config = dict(
    n_layer=8,
    d_model=128,
    experts_per_token=1,
    d_expert=64,
    router_score='softmax',
    lr_router=0.00162,
    norm='layernorm',
    tie_embeddings=False,
    lr=0.00328,
    beta1=0.9,
    train_tokens=553400000,
    steps=4232,
)
Below are experts of layer 3 (counted from 0) of a mixture-of-experts language model. Rows are named router (the router's row for the expert), gate (a neuron's input weights, with its number), up (a neuron's input weights, with its number) and show model dimensions 0-63. Each number is 128 + 24 x the weight over its row's rms, rounded and kept within 0 to 255. Numbers have three digits each.
Before each expert's rows: a language model's description of what the expert responds to. This comes from a sample of Wikipedia text that the model never trained on.

# expert 4
Short inner syllables of rare proper names and words, such as i, ri, em, ari, e.g. Phoen-i-x, Sig-ri-d, c-um-merbund.
router:143149162080117124111133114127161099131140077122099095134106168119165149174111142154113125105118078084100113131085106156161135087133137141128145110096125131140166162151129141139113139142122154
gate0:135161127124135112131113092121132123129139084120041148151136148118161118142136132124116140140132124116097086148096156146103152137120150173096135149180118144096111161099129121126131118130119134
up0:151129152130110087132179099141105104113125185124141152121132098077156126144136109140129148112133157106110159116109095090174116171135124090113173125174142112111130096118119103108104085141129114
gate1:124136158120102127127128143084147146145154085142150140088076111133150105169148139139134141116118106118124115071155141121116128166099122134114123154180112145146169151133102141148117116103170149
up1:161147128119131149172144102132126148131136151108106150160146131099130163086167127108123115136108182113133155154109121132142144111131138104116122107137161090132091112122116143110143150139116157
gate2:129142154130151174148144133101131104139146082113129153158131106118163164121124120141105111074154132133136157057116120136113102098134110137114108161139125080102127156135117101119144134114138119
up2:155099117128202178152114144140147139126128114107146096083138154106148178160134126137112115150131105126113097105113118134140153096119147122147112115146127140114156140127079112102149104168121160
gate3:137155182119098133125178118110148108119110128118137110125132102153146136167157119142116142129139112095150147110161073119094144115108065136145132135079152129127095091116121068121164134114122157
up3:110116167159123167129126134132140155130126116104111119111178157144136141144114137142139111158119170123125150175092132174152148135152136128110122108132133145131093103145141132110111142133133156
gate4:168126168133100137122081086120156152130115098157131123096136186140129169117136144159115122103085123096103088177133078150149115099151127125151088130127107123152135166146125096162143138143143161
up4:046129086149098123142135120129145123129104112110123120152126124124106086112113107077131117112117157133111170084125156147142097167128112146117075160146143115140140141169169104118147125125136123

# expert 12
Determiners and adjectives like the, his, their, World, British, and ordinal suffixes such as 21st, 133rd, before nouns and proper names.
router:120152152120078132111132156130166100150096087158096113127090145137133162167101131136090181100090135111089108103102115140138123108147123134138164141120104147149120142154132178110160125130142163
gate0:092106136155112085145109129090145094147125103155140171113153138122124077149159102127112111155119081127148133127105175137152120116114115144135149129082110104136122122153142129112160105134137120
up0:129122147167106134110133110115134121132140101111128149128171130130104049124131103124129089116140121131118145121126122066159131163141184146130137160136131105162127209093073141148121121162105170
gate1:100140135116133149096134089098136113155154094126121157177156143159085109127108136134129172132122139133096150133145165124114136095150115140095154143081145119159126143142070130135139133124136200
up1:146139123119096115116118119116116127105149105154121137132157160114149146109131093116131149154134168136122132150226112089108132101118074123097129141111111114163146161144144143143162143129128112
gate2:146112122116109133089195133104139144121127126141131117167087119121169170156071104121119111156153154133103114099064129118115137133165147143125114117136108170116107114184070087114173151105143132
up2:100159127119140119176074119156121097076127125146146135127127146139108130114156151149135117114147103121153162134123163158120083119137099161127147150109139091095179112087178145141117112139117161
gate3:108106154145138139135157130148106146143136107106116109084141150147108121147093151138131149140109078124140159193115106120143147115160129118116181123135112133153096132149148111112114114137124140
up3:145119146146170073136118108135132145092142128144112137141160153117123084125160157128138150109138136123148112131123127114098161125144144117086133149118099123139110141149131090113093117130131124
gate4:119114153153152151147124121113137120137152128140132125156065124149146117150111111106140148157126086144122122128122112152137105131099110129186113106137129111086100147095132066159174129116108124
up4:116156116133101085146120129111117092157130127168115112126119185147074125124158114115146115125129110130100160143121132157123145103157137155116172157161075115109182139090163128116138098089123099

# expert 11
Capital letters or first syllables opening names, often Arabic, Indian or Asian, e.g. Umar, Umm, Sajeevan, Wang, CSKA.
router:137152155123105106102105143108154098136124088193090140144112161158150132130111151139098146110061144099131125096107117124108114146146112141115166141113122139125124174136153126125161167135148135
gate0:080147126176123157117155119082134127139169113156101139113129134123118129136138131144119127085101130134132115152120146157109126126137101124108125167130152093137157143119125106130120140146145129
up0:088140135147116140136107099123119134115126118131104117155108093150097155156104084195126096130103126119174100145142147138127122126130163177106094154136156114112129143086147099174134077132090110
gate1:118122134150102114144175115118130044183095111185113138082159151163103145139118094137123126087055121106132165092124137119118117125155146117113121114164122104130146156138119120150191144110164146
up1:115126113128145151128156120144126110119103122126130156088131134136129138144109146144132113131094117122130184073098124138152131105139132151112062127129131143145161115135095109129142134084121164
gate2:095152122116117111146141120168137109115154100145100132119127186114136100141111114115127115104097141124126149084128113135141141112105160145157124158117134113156169167121113144143143119191134151
up2:096183129161119111144119156148118102102128115142131138110151109096142111137174106135120133143146147124131137173081100155113156107153127168138126091084129119114145145100162132176116126113124101
gate3:118134116169116141117165113152148148128100121133092159115105178116138129130149114120116124128162126121144090137135138156140148133092125119121098149095137091122171151127093102119112110160139144
up3:143126143100091127112170126115122125134162129121136134130095154137114161122106088102136115092110106125112125109110132150121178141101105119168135171202103158139162117141099114044110148148135118
gate4:156185135094152131128092166127129147109131126141159105151094108129118160131141080134109153087064134107083111166124149131107142082107093184132123145154151151130132127161131139142110136153121097
up4:144148124133114119115073157111130154118108113164136147163103090135149110114103142146125132166162107124148111148167093133167095157110114166081137146155162083131107115138130144110124142140134176

# expert 9
Table pipes, numbers, country codes and infobox field separators in sports and bio data, e.g. Position:, Height: 1.83, USA, ENG.
router:110139193114116116081106111116151111135091096112105116112124155152124174132101149143088190068084143066100131098102122124132122111147116123176109143121125154167137140155137135106122141172167142
gate0:119181149166153123118131108121123115112123126108134159141083147137142149137088160127117104150139137114131144110141117127151107142131091124122145124107111105159134159097122121141131135093140151
up0:142123107092095110151122124132140123120148135149155180127130125136140121119123103104132150101093135143110152127077139099122087098110138185147114119147188095069170179138115074111109120115185186
gate1:130149171123136130087067159154132093102122136131116134121132100129166183136174119127114113137133124109090125153157160137091133094169105120094135135114126147135100144157154162110144109149178152
up1:081137096103133133149140127148139133149109136134116156133114125136139077164137131111147142143139120147123158145148177095159095102104132134169140099141145094072142135138115093099085170085152155
gate2:155134114121167095125077139135095110132085132158138124155140101134122147146076099139139123108134089119114083132102155116127128113133142138136141144086146137166121149097128156153106199143174118
up2:179182111132176133146140125112156122174123129105130146096132162123135139124176133103130119119147101137192116085109180138140121131137114146134139110112101148147066095132164143081094087123133111
gate3:084134139075107142092124126171122132102119123146135101134142113167098175161119119116117141066133156085118158124158092107146126071145140079130123090143143143157121121110124153087140106136138117
up3:167133128161164138138141091123130152113114102131130130129142150154109128095136138104118129168123131112104156067111123144103152111107118110112144106149133175151094122145153133174125141126130079
gate4:155124129171125114085105146106155112123153124133135125124110112147115113160127109140123146103133148106170077188141097117098063145074129112123107143111131131142151113142135165088181131121111161
up4:122130127125139168151136129141125136132142133124125147137137175125138181075118130131128117166124095129116154090121172120161127148093154158099139154102129124113144126101156179152054088126122101

# expert 14
Media and event words like released, album, film, won, held, plus the closing parenthesis after birth dates in biography openings.
router:136155163126126142087129150150165117158122104147083108122139136166155138138115149138088151088096143082127122118092137109091129135158121141102139164093133123123123113168102137106184154167153137
gate0:082147120107142125095168127062088136135111106139096116145135151127123135142171175134128147122100135130126106127113171103102117096150111123094174109117144125149089115142147113119120160101134120
up0:155121117116114124150115183130131118109111126130124177100143102062097139097158190143116133094110148125150101132113141151147168131120143138123126114116128131144198100077189135108099121157138135
gate1:121177132194145086098111110186125118083106128078129149117144148172161133097176166137120116163138105117122107130147152134139165126113133175101175143138171127119143134115115150162116175136111133
up1:122126118116172110152131138102156175129129131125111139171143154107132146135140127109124099109136158127158130084129116119142104136050134146133135136166090106106119135132101097160154122118144131
gate2:161137131128110118060148126090142120143155126107142096143108135165113199136144144123135147119082169121165111140145136111085122151134085141096099177127130116147102098119110153091161098081110131
up2:171127104119160095130150179164115131176102141144122115142126123096136139127150134116115101135146144132152126116123095109135114191137116126133117058103089137139107132109107059169119130113118099
gate3:100133146164098129109159130155113132132142111132095133081164146148131164126143112137110137120120157114132066113104141126092149113155120156112085136123154103095143156120122113123086142136164127
up3:117135125098102158120129133130096120116128124148113129158118129142151152116170091131135129103126067137113119162140145152110131123173099089112160149081155154116125128165116153138123160177157145
gate4:133096128175119103116129153176106115163117130124132100168121127170157141157060112121118156128127114129124158116103099142160174128111119112140118118145115140137149175090041109163114175132138118
up4:122111133123127111123133097131122139100145119111112132094118167114131158101176149141122145121137152134124125121148129115124132152116164070102146168091089139133112116141153078132122107102140143

# expert 7
En dashes, hyphens and slashes in compounds and ranges, plus accented or non-Latin byte pieces, e.g. née, 11-year-old, Greek letters.
router:097166155120116148119128145149165108163110066113087131142095148161118130135100163147099148120098126091073132163116102167126109080124110116117151173109123126145144121151121124092149131185168178
gate0:128135155137152120125156120099158123161094130144110107124080161101106108120138069140122134150106170124095112134142123149113112119140155164152131119097131114077142165127163093149140081114148152
up0:123144130112120113122149109171145129114161085108110132143109188151120122123171117130117126153127177139090153154126142119119110121153117096081151076142094144110108106112134116126107116104129145
gate1:118150144176164118125149109125128122165078091143110117138134125151142105115140172148111144138133136109145121159107104153146100123113140129170143150081130086099135114130139131131129114131112148
up1:129084141138161169117100141106170155142153115147146112121100114118144132105139153151129142132139096134125088117142119117134163164123118059152109107117122093130109138114095092139169132146118138
gate2:111158140152117144140163088127119122158139121118098116100085145115155141127060160127108121119112131122104096127133119136088099117120145099107157158126123130173110144161119100125119123167113131
up2:100130164141148177130123094103129129134125084118111114119095138096130152114055132116142103145132157140100118145188136108085129111123093107115110166154124171140127123119139122135131114160153169
gate3:090125154154098138130101159131120146132146118161141137120099115135109109118152099099118108132127164153152139146067105166158092138153096139149150106107159115113152112116130134113158129106123135
up3:095090114117129096157140102096137130182107154150127087129104137154131119111151125140122137122092112146156133138118089125137117137142162128138108109087145116150173156110136117102161146158114142
gate4:165147133078091141099111137117116128106153097151126140159097091129147125131138123119115121149130133110131120130115128111097125114119075109102196179053150125102110146150125164143129101119129141
up4:132092132140160106107130102115148147138121106106079111117140105095140121108090129116121113105119085128164152101151111127111091139149133131176132104123120112129089135151092129136148150171151138

# expert 1
Short letter or syllable pieces inside proper names and rarer words, often after a capital, e.g. Bro-d-y, circ-u-it, Gu, ington.
router:145148150132091096100142197128142117135097083153130098167106123168168121155101133157115131095073116086112137098140116129111125138152099107149114134140125108163109118103137147108142159193154138
gate0:101146163128142108073099150142128136136133130122149106153154123126150119144122181172122131151132128122109140157125155102147086111118078158129173084128085093122102129126150158128104128141154123
up0:065150152146173081110153142152140128115115165135123135140089107121118129162121149075134114134113136116129166107148096115126146137129148150163169085090104127124168129123147123116094134150138130
gate1:143121105133119139111134188165115129116133100118128114138180130131142120153111134102118135143114163099154156101127092142155152150118088105102171111106104145100102149134111101119168147168146125
up1:155145173121082137115141124153148143108148130126135118105100102107153119114138140083119130146110099130187153099117077137203158157111115138139145089126115130123100123167096094099173099128094154
gate2:158127141087093107104163123144158102132135113106120097159132161173126085145143118116126145159120138119114140097140152159078121134126075160062112088119165163106120129139099123128101131100125155
up2:136165110110135106172120114166134145151107161097110172099116137071112144127143131132121120141132116135100138183107068094118179138128141124118140104142116141114122131124125119098152129149136125
gate3:138114113096127111145137139096116117119109134137076141185137158136149120142147158136114128102161129113146132139128168156137155096129093155141149126110109137096097209113164130129118111133106093
up3:145146115123128096145158139114117149099138120114081112105147114158148123136118126102134133136102084119115147129116139143136132131131094150117133160127128130135148144116107129066133177125104099
gate4:112143168116120111131125150134114107140122124131117139086156176165141144137110126136115119148086125124109147098149084133138111132146142170130125112150145117132136101129131098143088130136191098
up4:168103087136175148110066049086131119143110114118142161132135069117134187157106111138124129118114129123143105097129183112156139124124181144120151125145128104099118137142109144112124136125108147

# expert 10
Periods, numbers, colons and labels in census, table and infobox data, such as average, total, Population, Votes, sq, minus signs.
router:140184147129104097094099134156186130112110117156083129165125157129119119171146140168086141105125089066129115094113128176119101137153100144131126141132105093137121152129142164127108159138154120
gate0:146169132138090084072165094142145126148111136135063139161107168097114144121138135172125090102158096106125165109106121161128128133117094118135119113117138101116146116136141159114112125154124123
up0:107113128143107120104106149196093138138128108115120137127160133129141120160157161150128126113111214146095090125096111057123117122143143121104114129124123171127187090134149087105133132141118112
gate1:174142140128118134111112129116142135132146149158121153177150162115154118150111119123125107143122136132117121094097082148128065131193132138152105140113109114105109088126121116152141130120091114
up1:189123122108177142122079099172099124069093115111122126093134129158100127165125155126129102144096137114150136110096127170116090131133172139114134156152108133138168123103138139146133091135131163
gate2:131141143132141114121131182163160133113156126133159131149127059170134109128096150179131118146103128092078117134144146108146153159129113111135109118102132170114122105133122149127107142102128114
up2:113125089141084118107153114093087116156106135106118139097141158139093133141183115135134138090135128140176118147119132141125104105151169091110137128214130104151171099104131144142135132110129152
gate3:098121151128083122133109126112135131142115138169130149144075174115137102131141129140130128061121158086135165139110143092103168088121114134114124101138134121105164124144153143137129159134150113
up3:174113124177139099096118157093140137142113129190146148184104049109160136111089131162145124130132102166143118103127095095159160162090166155128098111108134108112126161112144105127116130122128143
gate4:134193125155126087123117105145140110102104133144086135163117128133133124141122114130113160089126137123109092089104160175132145156081123137108105132103136135082103125158159149135128108125162135
up4:115093130148111099119151157127137092109131117121151090156136113142125100132136193131135096159139111107141128143094132108095112159138144115128177128076128094124102131128087126167101126143080164

# expert 8
Opening capitalized pieces of proper nouns and titles, such as Pr, Tr, Br, Col, Par, e.g. Pro Football Reference, Revival, Flaming.
router:101159156156085133117116148108156090131094105169108102153119176175154157168113175153071134148123129103106092112119090134103115091147115139133139134100095141113124139169103139130139157144144136
gate0:120120140131094156135065162133139110138115148091134096077104136145106133161137117161108133103099165120110134116151046091157123107138156160148118155168120120139147118129096146137152137138136132
up0:103129098149177156099124162125135149104103110117118106149121137131108122188149090139133100113128132126103143078119120138151135118136132126170138092101139169145110141145131148107144089111159163
gate1:122174130096155091089073121162114109165078154105101117124139145138151123128104122083135136123125126113141132106151093155163138091139127126131121131157119126152106163178114126104167151165143091
up1:115125171133114105163170121125123135100173117182122118104142193097120136120137130108140133105104109140097151175124145138104147103112104123135139119124141115139166115072156139146130121103091102
gate2:085115142145115128118082131131145079131113101142051114104125135116166136146155134110110121137149141129123114120145114176140164154114124154111134103116116062128129174121191101146127138103136132
up2:173068110115154144136149113125109141148125084138147128130119139111078127100118131094146146123097114143155160132128119099128106129126181190157113181123196112128104145123076140112150126161124103
gate3:119154132127112167138108127130172154196112131169093104111121121096158123118160121103123152165142120119140159108072120126108112099159109142109127142145147130128087166129142147123155133132138143
up3:118089134150118145146096123104124157162137127140129117120115159149150118103152071140146116151152120139127115138081126088118095139139141155112141141133128128109092158102119126122152148128113177
gate4:099098124096138174100075156148131139118122103130162145082147142141113119145136112108126128113090148125134160148164112120129058114133136124136139124149120143159146143148100098102154160148141139
up4:122135159102100182111110137134121143141116124103143144110076165104127134146120151151147162110136156132101190142113132124119180141132098137109136139121127116138106142096105091152100100105090140

# expert 2
Line breaks, list dashes, table pipes and == heading markers in structured text, e.g. after "Species of beetle" or infobox lines.
router:106153140106108108100124148158150112162109116129109126172112147128164160116118150162075183114116133079102129124135105138102110100169100161145161142100110110172128143135123156114165138180187154
gate0:149141136124103092063133132155125110132082118132100092112113177113128160105139113133128171152130143071116115100176133145113100117120110175113119150086109115136133139137206170123118138187159130
up0:110135138098126105102124135104143100130123126145141111117119156090147099105134062141130142113144162090153130126142168159084150107141115129134117118104144099106162177136164157130115153174137091
gate1:129145136123117139143097144153143089117159108113128167142173153156171083122141172147122131181121147111147155127136122095136103105127084136125119187126136131166139133135101116141170109094091198
up1:115137121149136130108140098155134096125104134098128119094129141142132126123111141121154151141122110125163165129124111119152131102159080123154135166125117133183138166141105131126167147118125169
gate2:158124124151177142093139177152133136100166125090133157160111131134128080121133136126112112162111158127128118120143127083133141143084142174107172146130130089153119094141113159147148126125135124
up2:172099144129148136102082174108153118125160133150116100168111108147143113127104118130134076147144110123128168108114132080133117123122108164144123117143136119181087147125137122142137088140101122
gate3:123095127152172092136153158114166137118165113187091105148146149125159093122116136125084118097123132131134105153155105171129159123108122168125172099123142140105121111127137108148098119136144091
up3:152130128105131083130095167116099107083117124162078075144132114100112140133130139120135175128095108119110156124108098136165121153119136149122129149132110114085145147146116129074133129137164178
gate4:151127126095131108165142155111147114137141115162101103130136095110119149121091107102125097118112110127088120112150088108137137118147089092160176131151090184124107134126119150090107066196133172
up4:149123125161120092128123114120113123126159125132122130114132098139122158110113101154108118121114120124146095138135126125125143174076081144083106156123084150144143145118119130139129107157136175

# expert 6
Plural noun endings and present-tense verbs like es, ers, is, are, have, can, often in descriptions, e.g. vents, keystones, leaves are.
router:143151172103148110103115129129148080144102084150129133153107147135119127126133147125094152120104114073105105093087140140111112158157114152155176151120129127150133129158155159117116186163136162
gate0:120154130123099150102127134111140128145159124113139153093120130151131121148111082102123160104135117109081145122121203099094085103128127131110105115126164139174110130105148209089138130155133159
up0:103148115112109130133123119087140127158138124102134155092132125145141066099146118167135133058121111113115127145101160113141187132143148141119126129125155105132126122081159183119098133145171140
gate1:166151149154122127121149105122140111137112114131106140154127117124116116120165138119125136123116149117121109149140144140066131125123150139165139140120120114063174130153083128077132139094130108
up1:132099117145096125073168144144109169150123147099125155144141183133112118139114143110122125171122130117113104160119169103088116121126137125099153130128151138123114141124144081114091121088114137
gate2:120156122158180119107120124114140118159145116123119143143155101137136105154127127122117158080118109105153149168097118086153127138140105106158153170084137110120095188131145152100140135168078160
up2:131162172167167105156174098094131136117149099134137133130098154136120140143111166126137122110124074131143103125106123124095129124113112137125167129101121114121144079146136091141169138103140109
gate3:051163145172131156080139129124150086094163108085130120158098140129134118146133083096091163116102122110134093167145110124141142132129121143174135164135162109121147120146137138110138121105113130
up3:178150126084131144160090131130129137123070112133123098134132117136125158134128085129132140153120137124120152173132126121136125133107184104153092123088085130126123162154108157090124078138123108
gate4:105137140148181165085052104121142126095165072145116127146165160114146115134127114133114127116079110112092123100116081109099112117121119141119170157102138163088161179103128163146133157150138133
up4:125132137138135125109165143095141113147148105171121134066100113135138137128146145091109113137156165131132123148183165165128135143111154106116116115131177119129091104187124124112124124154122147

# expert 15
Prepositions and commas introducing places, dates or objects, e.g. player from Sweden, remodelled in the, during, against, at Maine.
router:113180173103113115101142173150167089158075107127123124139122120135185138180133129148082166095072101105116136104107116134116114125119095139139140128103128131148141145203135134137118151156150167
gate0:106113145105140139139110151083135117125102115136119121141108128141086091149138148110129137084086124127134115165191118150132111129119110134087104120088090106116134099131141135068125154163128160
up0:118170112149141110126140109169149166118118127107134107111162109118149165124086137130123174113172108126145135101086156145109156150183134152133117121115171147124084124099092125183111125148125110
gate1:095113127116110124060120144141124162122148128155121106164137111144152113093096116164114189096130183114125132169105145112066072097122092115080114129177127095158187107148103124145154145153162135
up1:142123156069071136104177133128124137150124108138117122156098117125110118114076124141131126064091158135114161134140159105125114069085071118129118123096106113183132128141111123123152156122139136
gate2:146133122119118107122165172164112103124109127120132115129119149113132221149095138109106126154118089133126127155128144111113113163148108125110161140105119077122123111113090159192130089131106148
up2:153107131127073159159129142114117106168085123139141137142137121133178107125126155161123137117156103128163141141162117190143123109152137135084121071110161153171105176132125090121109113101129110
gate3:117185137143086115099143102155138145117150130109115144134154132165144123101131152140121111105148111120134141143183130124151151118124116123081122173033142119154162107136123138107141108125152148
up3:130127147167120108091125100139156130118140147112117147135141145139163073119129169147120109131140084135112153150143123116145147124168135128122159158044109095118097146117126110108133119108123134
gate4:091115138109161140174117162125167093109147130161131133115112120133139151100171073134134160134113078137099121135113098135154141134174187120082164126098135114090107122114156132080110100136135115
up4:121146112115136138114104143114128091098109125106111114115129083124125164115144096129126138150166111118113121127133142118146133124159139117136141129125129187120143140141125147126087135164139150

# expert 0
Table cell separators, colons before quoted titles or praise, and function words like to, that, who, was, plus kinship nouns such as wife, father.
router:122166183095110112116148129142188089161113096142100121131091153170141155152130155138092159103122119091085096114114133169078136114161089111138147156122121109143123126151163183134149136131156137
gate0:110165142095099137136121118125140113125141112175125177127139131132115094134117169110128131131106109114129130150169142120092138095112092112147147146128112114100119120154160181134155118199187138
up0:122144133115090151154108117128132198174146131129134130117085119133117091127125174114131121111128138137138081143114124120124145099095107117181126164138114161126145128159130135125156142129204145
gate1:106114156118105133133102090156125154140126127199126058115128159106138113150137125119133132127132120125084165110146148139093137148128124098122143122153154195091147177131168155106095114169142121
up1:100094095137133127114124137100149157117113122161094124171130151169182125122161139143140124097110110144163132111120095099098113184130158129065153118149109096106163144096106112113123128147140119
gate2:140201133094119120122136164144176079083090125156119095131150132133195144129126116180118147090134148105104113092087118171102105097147154139149122107152110077121148119132134133134124110136138104
up2:083095108159123131123098126108092170148144127101118130122122137114053123162143122075126099138103098129153154128183103101183134164112098131131155126116115172136145137138117142118141173171108148
gate3:119152131109131164139159113143154140146124107134110162113111126140096141150129130086110121119122139121121095137155147186100157116145130097175157163153088120115118145096151166120102189141122122
up3:082130128144168138152096116121112109134189149157128103122137164155152089133114088133127125131125117134069135132111135091142136127131111117109148139126096126146136139132132133134155057112127141
gate4:042130147137148086093087121132129124136136123132106093122102148137135137146144110121114151127111116128143098141156109140102144181117137102143158134135110152134193152124137135077147120175139130
up4:119146124141131160175164120121123177085163112145149170173134098102117172106102154159141131105134110121158130077145087122125068106118160151131110150090097116120099143105095132144115127125140142

# expert 13
First stems of common words before suffixes, especially sports results text, e.g. semifinals, final, play, round, depend, attained.
router:164148146119138100082112132157142098155101085152071107109130146144117174164115163156089147114061146097079123112089093134101103162108135148155133146146101159136145117149127126149154157106151146
gate0:103122137168153142132093135118131081136064107168106165140139135178150124172115149144117133095153165132118119124140128170110096076118103118141101102114072155143154126146134102130129065110100100
up0:111121121113086118076119102111155106160124122142102137134142172129138135128102152078135138139150124123177113118164156083123155122110139158097164085132153149095124126126125152095117096120099126
gate1:095130122149133102118118142117147092124089137136118097128105136084138128127112179145129123136141113117091081129114139149122061115138102180165140141119170134154149136094178097133122095117147114
up1:117132106153136119123119136111134119140107122169122113077143160164118092124122168175125114130127134103100124151165170136124092139135133141103141106134148137118115120109146147102122063132139138
gate2:165142161132097146124147067137158123105125136116088168099136140153146142160086088145128129108109115124123130118141129102086175140113119062173116125116121152157134132107141115108149106129170110
up2:120133094108142144114124142119141145101126139136113147165131181141132092163199110105143097111119138130114142128089146112128136141161092125082124082074139141133106148130121132105123113142123133
gate3:151145152119141114150115117119135097115124141106070107140144125126147142132145150115111135112085160131123123155115129112091121147112116145105144098102083140115141106146177096116121133115142139
up3:114125114173134136113108146123121117117140131136123146154183146118127133122100128149138133143141123124149078156092125120129136099138149137129145131106141177117131139073102136138113135128146070
gate4:150128129142131152086152180158141165138120098166100069142115104131134117166111104153104125128125144113062102172138104117142106117132137114136112087129110127116117123137148113121155165131152153
up4:134137126082146145108134095120127106104133149145149136107119128157119132130109129142134132146184111111155112149122161129110118145115099075116116159120148155112200138162147177065128137143134097

# expert 3
Sentence-ending periods, commas and closing quotes before a new clause, plus conjunctions like but, while, although, because, However.
router:139141173139147151113116145151162099166090086169125111127111153145133150168118156138104169108117105072099117090106093128136114096174094144121118148105117133145124141141142155108135125153124130
gate0:110155168114130116130155162114133129121121093176099146162124194127139107125099150145107151127103145121139123102137109152131112100142169139138124136162131137132158131132160117094101140114113146
up0:114143163123131155124133150146146118137136120196130137112159212140140092123143146130116146146128143121143128131127090144136143093144149134161119133134136122165139114102124149111123114070105134
gate1:155139130102103099125124117135127147105112116092128140089143093132128131127127137139126155152116134110133125149151117117139131131099125161152106190156139136143175146115125147055133130159165134
up1:120112120169137098129124150134105158138162132124128127164121135139127150148161095143116091115120145142142108139135149124107146169074092135097168111134092056139144123130123115185120132126108151
gate2:117177125122141125096171099135122080130130125114118075123137121137112176142113090136123185154125112112130079147118121114136135109125120126131143149108143160123140119126136164131085125133143149
up2:110086161117121127138153160117146151122147123168112126140174149116144098093134098114123123082121101139121162124123136153101142126140160133154114115159085146107156141129125104085109098137132111
gate3:162115150156170125136172092100142136092107138083133151169080108125131088108106122167117103160104108136145143135141184137138075126120117110185099130137155139098161130140131094137139120154145148
up3:079147128107101070137162196116127124122133140132120138101112132159118159140126145093128119111128153120158105134116110144124153154089120121102166142155110087130143121118167143119127119146157126
gate4:142123130151150138140158109091119126154111116086139126124119118113126143148113137158133148115144115108133091120137109116148107083119082134081126118114088155165135158102120152155139128168140124
up4:109133118087123142144122133154114115120108131123124124094113066132133143105092097126123180166134138130106142185103136114136122120131131167139128106113145129100157134146108155120111112157152131

# expert 5
Word-ending pieces like -es, -is, -as, -ens, -ies, -us on Latin species names, foreign surnames and plurals, e.g. tendagurensis, Douglas, Agius.
router:118164182072104095092126140137150106179104097136090114141090139159114130154091155162100130088104116077130110124111153141106137136152122158188152165068098127171115137141142175114147161154143155
gate0:147103122115159106127093131131138125109132078101115109134112132092110151132122113112113129108129121127132146110121145144119168125161124115129167112125078165086141120150096173145141092124138129
up0:142116115117155075140124115132113129125095108125124146143122174102134088097143151092127133105121148117141117118090133143137153138148127125138166154126115079120129165122168141130123042101146142
gate1:096134121106130200159141144133139138174158122154107076105136118134103127124165086090118153080070162121158147108133095114102131139118131110116122140165129127119130121139122184125120117130155106
up1:098098110136133168146070165057106159131100121121155137112097119166122118124137101113131133133155097128126160113146112136120103125144115164098150141154162155129115109188132103103149132133118106
gate2:115129140176120102079148108140128080097089118115143164098174122109138133126140098142115132121133113126169063135110188116149120118102107151103160112143164134115128148137107136112127103141135159
up2:124093157113162153128145091104133132134121142116161148119064097101143138142134094079127129104116128137105135089128125120121152142144138128133127083113118132094117155099177110198141109100111126
gate3:116148103121107133109167156088146115157108125128082130143127084106139142118115146114128147099088153121135113068144101129111159126116107143139152179134115172151146160125117150110125144141134121
up3:125095108158146113122161164129129139165115131128113163117122103106135151132146167101138142110133129145082103171129145134114104123143118127136096173166122142148117139139114150115079147141122108
gate4:108145154129152132145128128124131119117080104173133105154181120142171102133103114184116133142107138136108102110064159130087106144140120142155151146168123080126121129142105129131114135152131138
up4:104116150151110104119136105135117163095143089112122102128112127122156133114125155142122138099152118112135126092099134091167163142123110189128141136144129097089104116113109163153154115151135135